python train.py --num_hidden_layers=8 --hidden_size=224 --n_experts=128 --experts_per_token=2 --d_expert=128 --d_shared_expert=0 --hidden_act="swiglu" --moe_layers=[0, 1, 2, 3, 4, 5, 6, 7] --router_score="softmax" --normalize_top_k=true --routed_scale=1.41 --balance_loss=0.00206 --balance_bias=false --router_z_loss=0.0001 --init_std_router=0.0142 --lr_router=0.00045 --vocab_size=32768 --norm="layernorm" --norm_eps=1e-06 --tie_word_embeddings=true --optimizer="soap_variant" --learning_rate=0.00478 --beta1=0.95 --beta2=0.95 --batch_tokens=65536 --max_seq_len=512 --train_tokens=596700000 --max_steps=9105 --dataset="wikipedia_en"
Below are experts of layer 4 (counted from 0) of a mixture-of-experts language model. Rows are named router (the router's row for the expert), down (a neuron's output weights, with its number) and show model dimensions 0-223. Each number is 128 + 24 x the weight over its row's rms, rounded and kept within 0 to 255. Numbers have three digits each.
After each expert's rows: a language model's description of what the expert responds to. This comes from a sample of Wikipedia text that the model never trained on.

# expert 9
router:147139086114129118167135109129135137155151124155109133128151135160098116165077088154116095149145180112140143126103139073139110114131176147140105099156118119105149104074168179139115131157143130136068149086117128149138142120144123104109096107139104121187135167114125159123151125192116080126135096135111133119128146094170131111150106126124123158150099116152141140139108123147170124117160142095092131136156124155143113133172108161127131093106140142146095151084113131112084112137121140101115123115124106158100158117058108114107162138084144074160130128126148119155170132114125136151130169129094106083132114085116133101142122119150141138143118145132141113122169126135147150127110
down2:114119147146118191111109140120153095159137095129077134112104093165141158139134073120120129126107126169108133150114128139117118155123123124107137091138121141103111142117137123122127181074140146131127155093131143087135135092159120149107153130122132136111108118082127126149137099127104138078133161076118136168142098135123147130158133138182121125099129146137050106142172123130132118108142141129071134114140129120125105162078123108138095151120155144087166140104179175132125148128174090160107111106124114078114107103084091116128093133122104139158128128137147110160117126133144118114174173091143095116143116126133167094131094114136116114087149110092161116127123100128146137110143
down3:151163161144090138126148149147131155133134131177108175084132124145112077176051115131123144140125142167121094157146132154134103090111121136160131128092135139137131103116098141097173099102108097176103108110121107121120168142133131113116114104119110100171132131146107129086141139158115129131142123123157175140120148126078111112111121175114164140161151129166121151107157146095110149125135122143142140152110122166131146114138162146137147087070181128108111113138124116089131151111108148118121148179152121141115139094105099060158134113133141150124112118148111113104109124144139140111135124153141114114090178149091085134094069125094142143144118125142160140123118138165115104131146
down4:092152097135136132139107173129147150111136135140149113137075118113156135135091106177086147117129145092108153144120142119111143097112172131121157121127119108111118164101065147092150123120127132114106151136155075133133104104161113130135151103132128114122137178133098155138174108157101185092112168127126112118089137148113116094107100084095083111128091117149128131103148162162078126135130120114182159120128141107132107092116172144157173117158133102140148118135137121160110114087123119171118135169129144117136106158132109101124105187150122126120128112152136113161130126137121147167100174125159091121106140147115146122139126167087154072112137132154123146121121100153111121107088
down5:114136122128160138153150130096113154119133090120135124109098130089122093153152084115137097114150138142131144141113139128132133158156120124132116153155116096087125143138127073110123128125116116097137167095154160140118145110120139125175126107073108146123080146135167140153097100129124138135151149127159111125160143127097189187095134114115103111155089105133124094124120143129139114173147113120095150131095121154118140132075095132161130092173192113106168141118100156132152121169107098096131153118099130136103112152113123136111132087147129101132138129107155109104102163108158163135124109079130101113147113173126136164122137124101132152112068102102129094149092134136159134149061
Past participles and verbs after which, also or a noun subject, often passive or reduced clauses: made by, erected by, caused, contains.

# expert 48
router:129132091110151114132101125114106138122111188154093130184159121140105167155132080162125078130106185107128189136109123095111094137108126158116146136147101142075136099102170155144127130143127118136095141113124101159157132124157127117125124094141117140169124159117095137126168150135122077124173117163123148143110170121144105113189084116160140107176135121138144151118110099128195142105156143106082122160144160102114111101145095141145120146111131106121101152081117130123105106112124141141105137138076115125140131104121137129104149168100163090128112104148125118139165115117137111129130146171123094113120125096091143106121085131179150134145139136136133128127148151114114136157131
down0:108128139098116137106130122136138085118101156114106160143112117148098109106139128161137153128102158134153147090114095117129134115122109138125160144126128127110160132145123111165097058134084129176161138126135115126102106140163132159114126096130123120108114113181117094116105116106159114139128115128144102154086172141109155107109133107133113150130183160131117170118182115144095150111103104115172117184144124117107113099100138135140107081180074080125143099130126168167141129102085129110092092140125100131158137109124129104140095154157132107152089164164174147119116133142145123111142151102138133159099092141105118149117151119118135119064116119161092119077131122121100122142142
down1:143138124127106132143156131093125114148103097161129166061141167149141103126121141123119136150159098090138119162120155145124161112138116123075094149143131085120151120166129137145122164129147145097105111136071156110119097112103137130169125113126165099109110136111160134148115117146081129135131161098116113120136119108118142174057123134108112160133090182138133152121073143130105104145108116114127117106118107144160147101128080125126139038120158119136162112154160142140120141113157115126132084118140136152124171138127128094158130110148113071147121150112155171148106138101192132131108112116145152116109108140138090134114146130123164109178071145136134132131138131141129148118118
down2:096151145125122156117144142117106138117146094120186111124159097123136153172128127163127078149127110154139111148122145170127120129142130127165138089141132122139070139077116101085115123164108128069104118114118152137158105128148153115129108107119093142122135127130124210146143098108120156114103128124121086145139132100126146121128094138127105108167141111153141133122149124177064123154113114124100135111119137173095149150108142110091097119143163149148130112106163161110111157116074147074145150160161160117123113158122151132131074119117109134155130116128119068109129133116126127156144163141107125157181151140126118148093140119129115164152146122114155096139100144128096176098100
down3:107100143114152117125073112086109146140127133174122163111105162126144113148123138138125163137066154118132136142095129119129126131166145170114089138099136133147079117117135107117121141137142110129132135112153074155125110123109143133149123142127104162086143117150143163109048124112119156057144141122147155117150110098160116105109143150106149106097135126137099133140139157122129130152133135122173158144107157115098092064134165133079128138162164137156134098076107068112119129130082159106122125106101095112140121119161118171153134099142147141167115138104106100137135149118118124082128118128112170130113141108098172110117136133109107170157155154102145149139115086155134124140125
Words and word endings inside song, album, film and show titles, such as Love, Heart, Night, and In Sick(ness).

# expert 44
router:167140125087118107160125112115122125135134149132110149166119139153125159162077072208117124117149135133112127116133118094143148156075152136097111100169115142115098105110147117090108138141113118146114125107131128135134119089143077092102123113159136104152148195124091135131120083156133102099130127135119119150156173072132117132137130117152087128129112124161146107136166116140159126122146115149125085130170153172119114110140099164116139141112122134168125164077080142128103119101144153148147140105125096159119123124122136098100197143109153095122167121128139111112179113139119130151094156157090118128106122103110152111147116130134164129118154150169143136127128167102121162129105
down4:099125052132082113110146105159154077080146127141119117094168153119096089145132143116116102123129135154142095137118070122117110135170138117144142115130136124131095109185096124132122119153125136150129135098115156127139107140111119147130120097115127130135138075102111117149166147140103126157133148141176118125148106156152094143100111115118141155114121093147093170118122095142104092136116149138177131117066139142165138155074148133118113127123132128141123098188113137100146177131114109166138123183159113094165145119126133147159125122159115130124103109102132131175120121093081136180088121135139115137137151118092149107149159134141143143131104135104147100173146127102119153091111
down5:066084124141129139108155162137107121134139142130134149130134106168099062103166159089092116133150133111100131116167120157157126096136165126166170113143121106123108118104140143131121110118177118134105189086146171119093120104123140144162167145143167115109141129135117100142100106105144103133134161118114161152144135119152116112130111116173096105151145089116093144136111186126170128069138147138153133177148084089091124146135124120132101116131134126109122106107077142148139113136095155129120115156123116134155148091136102113162114128075129132103109137118147092118146117154137133127160140180163137121152146138085127141118085137076136145132099099174134130129131135122104122140133
down6:169123143095137152131108121135087112139086117152164159143144164140113147120137152129117117117168124109192108133127129077133089107153131152135153144151090137082123121140114127128146142136086112141103141117148085132129111121106104114118164121142121135170136126069132129156128131151143145161164122134147108137181150118132116129133137130134157173139135115158113137109101112154119080106137160076127156118124110114127110089121140155115105140128155150175150113139146121080099170146116104082161118137136186090143118142215103135055142101118123124144134162148148143138151139114144132143113137139160129162126187141163144113077128081126132155151100133126121113135113120132121092135145
down7:095111137168118145119122093132127089108152170106130144129099118088140120145153097119115120112144142110124108136129131096103149147142138146136117139112136085164125144134110156118156138158116133132136097138121154133190113096147115086105129172105149144112126092174093127106133129096104127121107110129147171105131114120130110156104124139140131151127108174095128129124177140141128135130098127151147135134171160147133151101122161114108171085132108159116138151139101139124138099116138130126175104146120133127151028162162154115128076127128164137072149118134124128109116124176127111157153130139156112119141133109138160130163114139124102084154183151059190137107132109155106151151165
The == and === closing wiki section headings like See also, Biography, plus some sentence-final periods and colons.

# expert 25
router:118096115084123133159135115103145147170124141178118136146120124162144148157106082154103087138126147106107159152130126090135109135123134162087100130147115129114102104108147153107115127150151113112083163079138112145157139111140107099093104112162106133154132160101100113124145141176115091119157132152108151158121137124171111138158098093173135130147108130150151132124131139134127137094164142136105118159158152142135098111142094151098133129107130129161109159095122129125087099110132114129083122125093121143107142123087112120100161147096152094115119093111123118155167105151133120166105167155084101098102161093062157119157090131160154128117133154152136106140157164083110165162121
down1:141152110176136118119149124149122145088121156157102153125098144106088127150167119144157100113151100097116136123123102199097143137096083134115135112166097116119123137103126107118120166126154143163155109177119149143137062132166146108094109113106145177130142088137115166163148111142095125143115116107124151135095115143103155112148144130140128095131123148136128117091153144111158144129091119140125115135094135116109105089120092172158107108128132102103144121138149162158149099114104099063129112163131112135167151124137109130111118116119134120119111143146157164155143137098097093132121147125120113093132138119139183136082102150151111128140147131166158184153136157166069128157089
down2:138130178120141105146117080138100128105106100095090119099070115140140107163105092128131102098078162137106146136121152116092101096123132120151109114144151116158186121125135152082104108144147084128127126145141083125160119128128154113138146114130128092136104153076145124121098118112109132093178116130144092079123102125118098118129179055123125102120118139102107116150174190134108128154112100100116132134119165125139120141120135107084117088077149109113133117126117139152140144118119115103133103116190108141126156115151148108144137108129113131107084100134096129109158127141123124141130108122145151094098114082101090151131143098156099167163106142127150145140127109117089096136144
down3:119122118152111075098113098100101092109116138128097139129203140101126139131093142072106092156154150159099127130163118158142118126120080090146124167115109129122092134116127154131120108137164122117148100090163102128138147126113107134132064147138164132133082122104149123135144154165097144105164111131142116121069154154145116125145115129166129126140114131118101141139123102142142149148129150138164175131178173103119083133141131142120155093172124167127093150133100092144092133144097139094083092070121180106131129109147132152129170117161128127153119117109099162141137159107132131107139080122151151142114122148094130134115076121119131123136141121118119104138138149107152090115132
down4:130146093125137128079138121132141097167124165167104142104103125095141162122134102148151106119137150174122098108130115145145151119133139139166097087141056102126152149126158146073108118132204134144102161163137140121129175157114119143118143109084104145128176143087121143108104119131112126141102109147133098137123115114140107133126108115066102166102149099126122093121107163121133137147112118107123108170126109152117183117135114094112160136131120126108073100117144170104099139118134131102078130146100106111118112145174133177123118139148116122100121125145145092097160126118123176138093083143125108126141149121133089136175078118108109096130142112105135109128142111144147132116165
Third digit of years after 19 or 20 (20'1'8, 19'7'6), plus sentence-initial The and commas in lists of names.

# expert 12
router:134121106123164128119151091112150131202129128156138151151134120155137125139103107145121107137138121154139142136121102117135129172095162129111116120120121122137115133121127149102108097165170131102095150079134093152124133061167091141101111104145101113122181143132106115152132141175103108140162137139111119168108139141122144151160097093131130110119102147112128081141115146140144131141123147129104136171131150127146094119135078158119097126090148127124107158086128149144111101101150129139104132122112114171113141109072129114115179127085177096108097128104106084177135068116163136154118164165095086096094168133098137131153127131144138115124129130178144115125138177123111142131144
down5:104133141115136108148168126125094121115117135100144126110103143154145142130134126105105131119116132130126104125115112116090077110126141124104146123076106144136095111113111170132110119173115140127094170139074120187162126110085160131148163129147143146117169137164140093113112169145097123171166142127139133120121116135107123132099108107131130129143142175128162125090126165145142164110118130109126151123119134115145091144108129110098125120133161140103126141110141141042076078131178176162086132126135150148094121123144111097145095140155130100131115169156140126155138142113131144074172167156139121108118129078149164113106112111065155141101134150107101106163114116153125109136157
down6:142120112114110170111164105117064125068111139143097168149158111100091103129148126126165137168132115149127151108166137176139184126128124084095146156131156132100111146102117105132130140147097178134108142156113097136053139125116148136138141124103138135148134114096159146123102168129113144101159117112111162145132197126144108125131171133129121175154142152137150136095118145147123152118153134047126134099115126085134121130112152140105130119138149114136085123092111115103156136155122091133108099139154158127114121108143092131148127127108103118087168140158115099140113147150136109159132160162092126141121171101131129132142121157153135152167120140119152118111170163108140114127170
down7:128134135168092140108147136082136141146170099121139091111107105150101171134094103148153156129160124125142129160098146116083125135127108106109083104123137156121127104135108114123136123183131078109123122131103127137121111172143110151176137107099114149135115162109160148127069152074126113085097133105126154143135106151132139092118107131117091130123132167100127128117130150119132119136142124142152142132133132105101112118099152119142134100117190140152149161097142156127191154127131128140187158140113112102153138127127118090121151147121121178063070124148143093103141145107119124140101121161112163138162118077075164146114153122134127126079104110160134120117118106141096169136125
down8:114132095107092117182142098119118128142157175136127134116127084154131126143111110156150123148076135143146150106123126120118163089150165140154125126143119138123159100154132116066151112095137168156128142097086104107122153131185155152152117141125146129105122108157110155141121116156134129132099118139104074124153105095119140117136148126122181098115140098135130131119099112108117146163148130158128145157160145132107124119124113143094108124111166135133132112165122115128119132102127130097112070151201147165138105081112163124125134130098135161172122128142133165171184080089136146173143084112105130124148182129136114123159137112174108160127121139098109152127150154118121097162098
Digits within numbers in tables, score lines, season ranges and statistics, often after an en dash, as in 2012–13, 29–7–1, 46.6%.

# expert 6
router:110118144136115114148101147125132112139139134146095157134126120135159120167098112150128111144112148113121169132129129094103120118096135146095103118155093096142076116108136136148133115172100134083083175115093133173141154113111124111097100099141112131141127137112083123158149140136130095106187111172121172168135096145177123135173105123161150083126120165176126104136122135161148107118165133083129108135158139132116089096151107131148110118118155116140118166137121127162113078146131112153083116117098119136102124116101131135118166137109167111137149071138104113126198114141121103154103161149099138100129123070090131152140096118142149122101134135138146126142149148074115160147118
down0:147162124123091096117142144126103101110142132127198121147112106144089130134103116111167142140169102149106135079140115091154166097120111135127118120131136125124118120128097126130110158084118139136112099132125147177134134144142161095093108109163108126138156096122103117150160115098142120110186117113089107107150086128103176161142155144114129127144090123132170109166102100114151115133146146075093116159148168178114152092081125154127091081193146138147111184102138136155080108100147123132149107166101141163121094131122118175146086100096140145117107127118139127118100125121126110151155141142121155118132096142177125112144139108138163163127111116123120127125146110134130153133118
down1:092087135137141094138166095131124171124125108104135100141137113128155128145154108128139121113136078109139098119091081114059118177106105107184160098096152151156145161121139150153127131105114121097157130114124138097107096124143122133134111077090176092113102136093152154087071148117147118147117114124141117138121137124122093078138110151154117174143127139101130140138105141097157095144145149122131135145134173150143120119132106134105110121105132115134138128118125098123109130146177144143168126117148117099124085092154164158119102143166134116116186111181115162113132126135097132129168113116108073124107154133158129133162132136127139157138119150130135096133131116099160057154135
down2:148118128118143146157140100097177142122140119129122126142119128138165136092136140102152102084127127085111116127134128127130132123127140157128139144151126176116105108142128129174147116164088152127124107128086128121146118125126134110093111143108092179136124127126131150165117160120177142148169085082140145147112112154137142079111093133144136091151094141139124085151083081137108090133091129091152118151143140143129136160155114163116170125129096103155104124156153142198157106132114119113115118115092117130185139113144115136145132145078129126114079090121148101071137151159156167128094180150126102122138147110093129158155131125138148174108117157117088166119140132130140162102159
down3:152147174143130164130162140128157111120117138100145128119112099129125121098145079124143136134114135146102126146113128133083144117162120150129151155166119128164125152129103128134143055164128115154138080157134112122089077107094137140156099096121156112108128133138131158130110105112134148142151146119129129126145087149130119145078107137120095138175163127150128107123127089159153128083155143131134064076131130111153157117062106115113097104141092104152131126166149143158128128125157133106145116135134136140124148123124172130148107154104126076155155122081137137110168121109091130136126177120102124123119115112095083125125097119123112126132129106128161095079122186137092123071174
Possessive apostrophes and the s after them, plus possessive pronouns like his, its, their, whose, as in Angels' and Duthie's.

# expert 31
router:179158136079124128170114116088095175120124128142131126183146146145119130170083100139115093130123128146095147156113127101111100110108137150134128131118109142141114107073129117151102135143145158137125141082132094170155147101152092113113149106130090123163162157111130116132114117156103112101170162147128114166128161086152134134163121122136097137146117140145131105121132137129158112099153109146115125139145160135117071094167077139105119128094157104148101153071101148166106128114184117110097127119099117122109129143136141134094143125096116113176159112138141127137166144119127128134105148181092101142109125092114192094118096119147152111150121136112133096132137150108125177158127
down0:130134126146159151100126151122092113124139137127175133122109120150050115099169151091163168124134116137092134123136122076126090117140168101136118132115094106155102141120100140124071161070134104099152162159123150132120123159147142108082164115139142179118114104103116116143114130166126085102113155121118116151079117102175147123084141130131114111105158146092146137112145117154086123097080095117123154141125084073091092149131119129170109134105089131127086132137121108115149096136112121094118134129131138134131149127130119167110098163111139119140142153119143144141154144115132128144101118152116151134097174172130115104109147133100137153115174142160125138136086112092145167127124
down1:142083144128134138143192141096072108144087103128112137115140146161129168186171171131111123140104136106166111134130101153140114104150123101095109114137161103147181129115143114126106094140128156121134110176160094144111090091122141135168092156096139104125134132104156112138118097171122098108168167119123091119113157111163131132107093140101141095161134146133054120110106152128144127122117104114112111127108146129144136141080139110121114134147140133147103110171168142111159132132132132123109135127140128144083124154137111145138113101151130150110129146100154089136075147114110128105095181154118061063144145124106116145124106146125146121129110147158143121125124102123147094121154
down2:132126153158132125121105139119121139134141108134160117130163194077150153136130098157151120168121096115102163123103087127145100091130197119163120104141167118096114132146113133132152138114128130118106110110149150180144156144144114164135125111169115122167151148156160152090137118123120149131140120115106138146122126108124170108106094118105134126112127142094137128125123109075130104121147080138072156108135143140181084134126118093163136142132128139139151081137158114122145076065135129159080109110126123106152143104201126112124124077127170113152131168104122111133173175154118129133134129112126157105120131126113095146156114123145118143159117148090174147152139142157122134130153
down3:117153114143113103104143095111172154139133108113123092106104118109096151134150105153149134144118150181118120138135139146131138149111142152142090110143132096100133127147096161135115091102130132127105100130094115106115137137129094139136129139137136130120165139088139149131166154147088121158146164146051101148094180150185129103124123145139164162132133121155124154139121094153103147128148146126137144147099133112143195118137136143155089115125108108129127111151168088095136107125163143169127139149158125160082100146125100118121123133135105156126129104143175140149119064083106146138132118109093108102139143171092100107191127137076135173077148101135138104160126117154106117130120
Colons, dashes and pipes after field labels in infoboxes and lists, e.g. "League:", "Born:", "Platform:", "1968 - medal".

# expert 28
router:130106103145151147145115087110128171151156133128113151158127133132133178177125088167100112163103127122136133135140131098088108129118165175107120116169124129151088104130150122106107141140127105100114148097113115133130133134133155128105110136137102125147145176103062134117130119171126108102163135150119172144120157112126120147145120131140078122150110089176128128131127155135139164111179137135106111128153163162161147129136087130105101112133153124118118136099135149135116116103110139128136103122084110143120174122105113125130172184090167077119155119094097109139163110150133156170074120126084080109097147084088137094138112118126156099133150122133121104139142178093157135152123
down3:116140112101166105116071115144103126142127158147116137089162127081109131125108152101108095147121155106118106124151107150126147123155135133100120147140114138151094120143139103146111123104128121131142159098097148096085097112059124130104120137133166174121135124125093113190107130167126104142133102144095118105099108148111112094109143144128153104133116146106180150120083135124143141159118118168147094144098135134149084151158110121160137117130113082145115068197134126117121134133124131107152151126113118143122153148143143142169182116096138124108127132103134140154125101163120134136108091085137160179134156136179115136080124131155149133077115173137100138135101153104125125108174
down4:133134132153105143086171117153124113178135164079149132129160112073124113176114118125092117105090131158158080103155144124134116152117138114137135107088129101083147122131175111134122146125102122125129105121138135126113144136120120129142142091114137114134142129136113115167108146124160083141122147096117107110148121115098163132112128104099066130180130131130109096138075096158149112131165102115155101098166136135141156084144099114120104125111127167122119064139124130143074109072145112132121130148136115118098143080111152129157149073090131124115141115114090122142101099184100088116118134132116086111122118087114125132124127105126124174170132159111099163126106115123166151118131
down5:128103098145148143151128119097100108142118104112124108162116154140101137163107135134157106175175103149142138108094133106136113129144119141181115166142165102170104166118131150116133111124136092159134058088115122145116086155060132094154131113097127114134117111148154156101138120151107129157082087142160166151173127126091132116160096113115108126146126074138129119145125106085187133108116125139151144149156148149122141110099128116116140116102149086098112097130149086106128153106145122121119158106153169150122131103079115140121125160093173132149086129127117103134161102157116146154095125125169148158120159118134101124107118141146170121156130167136136111136110100122117091113114
down6:127141104132144185086119111147098095102148184123114164159148138154085152169100119125113108102117118136145114120106136135162060082117122114134136129168147087123146132104144116128126124120128083134116121098078091115135130098171140136086147128107142151098139153121151154136130128151120143095113151128134124127163117152133143149125115151111108147130102118147116137103215131136093149166125163157130109111109103134175116102112119128134177169121116094127088119190129102128142106111166126112113178128093151144101167146119121143166156117128094111177121106122121139127140127098146126156128126103154119107130071111106162161126146129111133089123167105124103154098117140127153155105133
Words that introduce examples or additions, such as such as, including, like, as well as, include, except, alongside.

# expert 11
router:124126114089130117160100130118119165190142153127123132151156120128102128184121116148092127128107135144109175129132121124143115136128168131120128111128119134109107098124139121094124111203120123139094158114155136143125136078108097098111091133178113134135151151077096113146136132138133079137164136148078127147109154117145108129133133087169111113140131134162163103098141144154140121131134147124107094186135161106153121114151103190125112106086148139164126137136101144123080119135130118132097136123143100140128158104118087096114155116056149107103106127116114112145164087145145110156111142152059102084096140090112141137142119110157143118113146140167149132122116153115120169143113
down0:116145140099098152136114149165120164122097135136120155143149144120147133143129142148184126129152093152090138122124096148156120125100101138174111095117173142134088099149129110093133103119143145116141121132111158139100126134160107138119147124138110147118136080109143123117128118119115146121118115171141174122140151156139109116162133159158131130157184079132102133140100081139157144150128086135119155105109117135143125182181124123166117122135141117123159113142076128145091102121142118118138112137098110123084128097191135092169091087153106116076138155132163130105146131168106146101174091156089105077148144169145100132117166116137120139132158106147135162127155122086168124139104
down1:165126158144120123112112139082087090107132115143120079122117109128100095107104119135167154096117137173111083110135109156161106098136122171175081117090103115128120132120117159123148125142114142129126141191094131154106130126107097103167111102151147135114129114181063150098140133124106120088117126139180151136110098123155125091159108083132139110154158137153115122134103079108126132190108138086165101115100115135125127160124124141153101156101114135155124116084155136117166131079138148103108110129154130122137098115077122129133093140136098125134119116160147125101114125156131111122138127130134153128101109134120152161171109122109104136150165109102186105132146151111120175132108
down2:159118138129104176139062138144109128149110119113116111134154140139142144116108153163139103140140127154154143086166144167112093092132110141136122136080119131099163130116158115123116104119142133135154103135103162142155153131123119123158103116179117061119115100141188082123140185115138123203141128078107153105119154127133107119112108102136145125144106104101112128145125112118121087131071146134102105118106144151177136137116128171122100116171150155112099105170103107134081124130109135139135132129134122165138119088142159104147109102108158131125146151122114170075146118139154108095124128155083137096123126142146093142147104108154132129093108124121141105092079142098139158128109
down3:153119150146096115143165161130121110159130121152113145118115134113119163183115114135119087160117142170114195099088142111105124113079075122162104119134137138160127140114095139146137132151112117133117139121106146122170137149160128129148144127081132131108144164113111136116095100177119157133102106121119145139124138135149100133134155133120140105095121143127149104123154157141136091137090147122113123076103069125121154121146139179114116140116100143141096141096117158093176129113098159142093079173118138128133163133116137121174108090112100123078132097114125072122127135118106167139133088115116158134149164100164138096158150152155109094159142154108166111142099149130160113166107
Single digits in the middle or end of multi-digit numbers, such as vote counts, percentages, dates and coordinates, plus spelled numbers like six, seven.

# expert 20
router:115091151075112091147133124103137154137138141173139149183154130165142136142094122131094109145093157139099159160121128080130116115127132122075137122146143134118099131116160143115150130129105096119107185073112130151122141127139125090094110101152095132168110170077094095134170119176130108103185142123112125148108121128167127150176122136193123121136097144149168139123122157139126126114157136113120158163141154123114111101143124125119115141136129092172093120126094113134126078130171109102115109135114138125096150128125111119122132110110134115123117072122125128147157071122149139158145131195109109113105148093103152140117102147150136135154153129161155137122118152105145156158106
down0:124125118107131153099137169122121131156121125095145096090164187088099116126133129111108139138165090116103120134128163155127119067147098141114137137158093104139192103174102116140163115122125112139141121154174113127116111079116154111144125169149114131098116148105113140174086123112133089104122134107162104109091121148107158155108101118072141144163117154122097104140122157152155130102099122093079105114109178144153114123137131141087099135134128097093162115125138092129114110128115118126157170163149121102116109080114086125123147145144175158185129131095112166092127141156112129114121122113138135116157126147143119153123117096134154112135122111121176163109138143155134129165143
down1:105099168111135115138083125133169101146145120105117132099130114112096122084088154134153073113070126121107123120190129127200120120108102142151140083127120115131164138113113124123098151150170149112083136102099136119133115141152148127127131150137098137112128108121135130127100117110149176114106161094188116113133131150103129154089103148133081154137152114140131140062116093144132133117143153121143165149137138101121134163141112118121137137153086093127098151174120133144145120137172110149124152159157092111106125122108133162116089130109136098086108097121090097096140115138130072139130122117113148113129113127130160134154144063110160114124148128137158131148146106110073103115163
down2:139122116096106128138128097123126116140148153093100118121104125187151149129135125155100143137099142167169152134085119148143101081092109124147142151139131149121127137155133121112126116177186096165113105138138168148147131138091133143114106140136127160158176122172160137127151084152125145135148151161087172164114122092106137170106149139142121126113159092120140118153138075127131120129172102126144131113132139109142153132148096135081110123103089123142136117118124128103135108078112170146118158154137078111159143133134147099135147093122128096103139153118161149166162095106191110130130132142125132129118115110125133116204125127134164171093119156155077171117140150122149121109144
down3:122160141107165159111113095142130134108134125126107145103067146098129134105150108160145093191153092093152089107121154142163155125142089091103128124120112129160128111125126146098084109143096094099096058150099161136143084100105136175120120119104143124121149139097159108077129103111151128090154137143156102108126120138182080131134089131141122147132148101120146120112129126145156094134111121162154107136079138126159141162147130168116123118140155135126140127157135126158129121178147183106129113138138115118156101110126135133143092127155164115131113093128142152121110129116179139142146127117124152157119144170125155199131099134143126120158132122137115091138142169109082126154105
The article the and possessives his, their, its after prepositions like of, in, to, at, such as "at the Arts Gallery".

# expert 36
router:116094116099139132154129122119133150181136147171115149160130133147134157157106089173081099127140145127085162149107137096110116127125121173106126118163107140113110117116146159118113121141158105121088162086131122148146138110117124113098101113158117140161122159091115122133143132187124099132155139148121147146132168120166113124158097088166139124135120132140159137140120138131132136099168153132120140170168151113124104119145092149092150143095137121167113167090131128111086111100142124124091125117105135135108116132087103124110166152094142100117128099097120131163151102152118114160094184154080104090116145091072154130143093143164151125129131169136122090133165163088106156159114
down0:115183105133130129128141169121142134113139165134139133140115149132132139120128139159123140144123084129109118116163154077135142098158162145115177125172140163108135166057131113178079206139128159132148180113166131124111119129107086169121134106110096164175110142146140080168154093178101109120177154113162153151112119109098107098134163122134105106104089166138107164134118145099123094166124125124138105131119148129118171126172132126132146111160128135152130153145121138104123131111129156139120154116061142114118109148126108124122115154143150153123110124090148114153099142084145104115128109102135112110107124119123174156108136127125142133121129126152086154126141145117133158102114
down1:097122087127148096114141134137123128119149122116149114168129180156137163145120166126136107189148150118168116107104158133078155092136148126134134119119121117117116125140127183136157177128124100158133120084110110131093111098152137145138132061135098195141145157123160160113115085161143100167138163098157123144153142129141102120137146111152164143145115132132169119135119138150140077142143124119139139153124105137129110107143106170142117090138134164173147143121108137133099128141105095095115113128119174145130133106074101134156104115131120133134157116086152153123068126106129085101093108167108134145136091136168111148128117120096131137137078126170105120172099126149103116128101
down2:118085105141153112125148155097163110136148135152165147142138141132083160113136183130132098165151126152110183123107135101144107174092138100128125124129165118132096143099107184134117130077132153110121115137122125157107173148099155127110143170148146149155139126125183137138104125132112140120121114103138163122119120166121145121104071123117125105126177145114113085072130149167092118114130142175078125134159147108147118120154146100117102129174103098114116137130160131147131073127097119169105105119157116125134134129100107131133086175159118172107138120112112109084130166109118121100108152124155129129129126103109098127133150129150118132080120163124142136062140110166144115135151
down3:150150135130114140103104107131131155137131126112111123114085150170088153152077082125113112086110132091142113143120153161117110153082135155154106153143109138112164145088164112165138140098146083136133135165127128122139146087107116136102115140089108127110141170144148133095148162121147104147105157072138095152153089128125113088111149160114136105097151129139115159152139113105071144156134112079147126138118148153089074119126165131149159181099139112101174093132114112137122085161157113135135133162163089153161127101131122124152150144138123095151112125099113139125106114151119171109159110119155109066129138134112124149126158149126112131142108153151132131114150108140144078158138
Prepositions, mainly of, after a noun like copy, edition, member, version, plus some name pieces such as von, Khan, Singh.

# expert 49
router:125113129090129102157121092118107123152153163168104154154156105128133159170131084151104121133117184112118160131090123105114157141112121158105118124153110126139106120128156122121079108137145156122087174099128107159162137121115116128118132109158107126131102132129104124145166142140105088104139137189129158157131161095176144138150102077131137086164099117134141129083124159137154150130171131129100117144169135120112123057148111125107136134102142122143109165096139105125077092090117122119118140112142114142115123148103118107107163125109157119126137106102130100149182118128131107141098137125095122126100115109106160079149085165159143148128169128135140109084132147118093159183120
down2:120118118164141148121142134149113134105105162129134143159118122107121124138068099119158144120163138118095086087162144121097113189119079136163106146112114099170123113128140138163110118153110122127134099131113118146091095101140138116150136151087148132152141131129123150083117160120166150132134144137117130089092116149098122108083144103091111118161134091113152164139166083124129135104162132163137118094102120125131134181157108112141136160095093122147141099120111126136126157104117133105086146166155116148110159134128127114114082124125092112152127125116087109103109116128149061133165095100163090092103112090146140108085133146078103122141154119098084152117109095153152125128162
down3:114152117104167109092125143178111125131108123095112132144151116180131109106134163090103055133145115122089192155140133166129096090114163126102132114120135120174134100125122157165147127103099128137126095177145164102152118115136151117101148120169113143096134182143126146133115099135188091182120118125134154123137138150119172164108153111160125095147148179063123163142135114140120141089121110157154131155105153124156099124129146149123066139145119110114080145126114169115101143115169133139132157116148123124143124119113156148150132142097125123148124164127128145088119155109153106094140133111126118154106133122112121116129120165135094123102138136151123131119137065133146143148117
down4:101112156114118115102133180126179124106104120106111090130156104157152143133149156127147099131134102146151118104132099109136129147163178152126130127119175137093145136171138145100130138145136121167136150151182145164155129125112109128072141127116171100143153128184167123113159137106137109070121124083138137169099116124108144121102155108111079149105131124153125153127084112155140146133082115128113140160108146189121080130115130118088098091120152133138146129150124147167106145151151114083141106097141104093127167129112139148138135127159152114135161089178118158118132176130086115108119124152126147115154088156152146137131163153175136148144119122163114150105108125146136151119125
down5:102091145092130152139105076136133092125136120134112184133147164126110105107136142171111140161136147092099128137150109134128162123091171140131109125155094157090109115136125118148137123127177157124138147134151145151124124151134120157147139115148140164130139142163160162141149175127161134136107138103108116119110153144151150176125130118083133135089159163129107090132116157114120096131087109051114117131092122144102088090116159156104151125114119109135104117093094132134124103144117116129168098124135090148197130115134088102135133165138129117175111143086141146075116182113130079134098106107103148122119164100141146143163149083095123152108120159146132144126114111120137147150119
Middle or final pieces of words split into subword tokens (Ps-alm, Sh-ot, Memoir-s), plus "See" and table headers like Peak.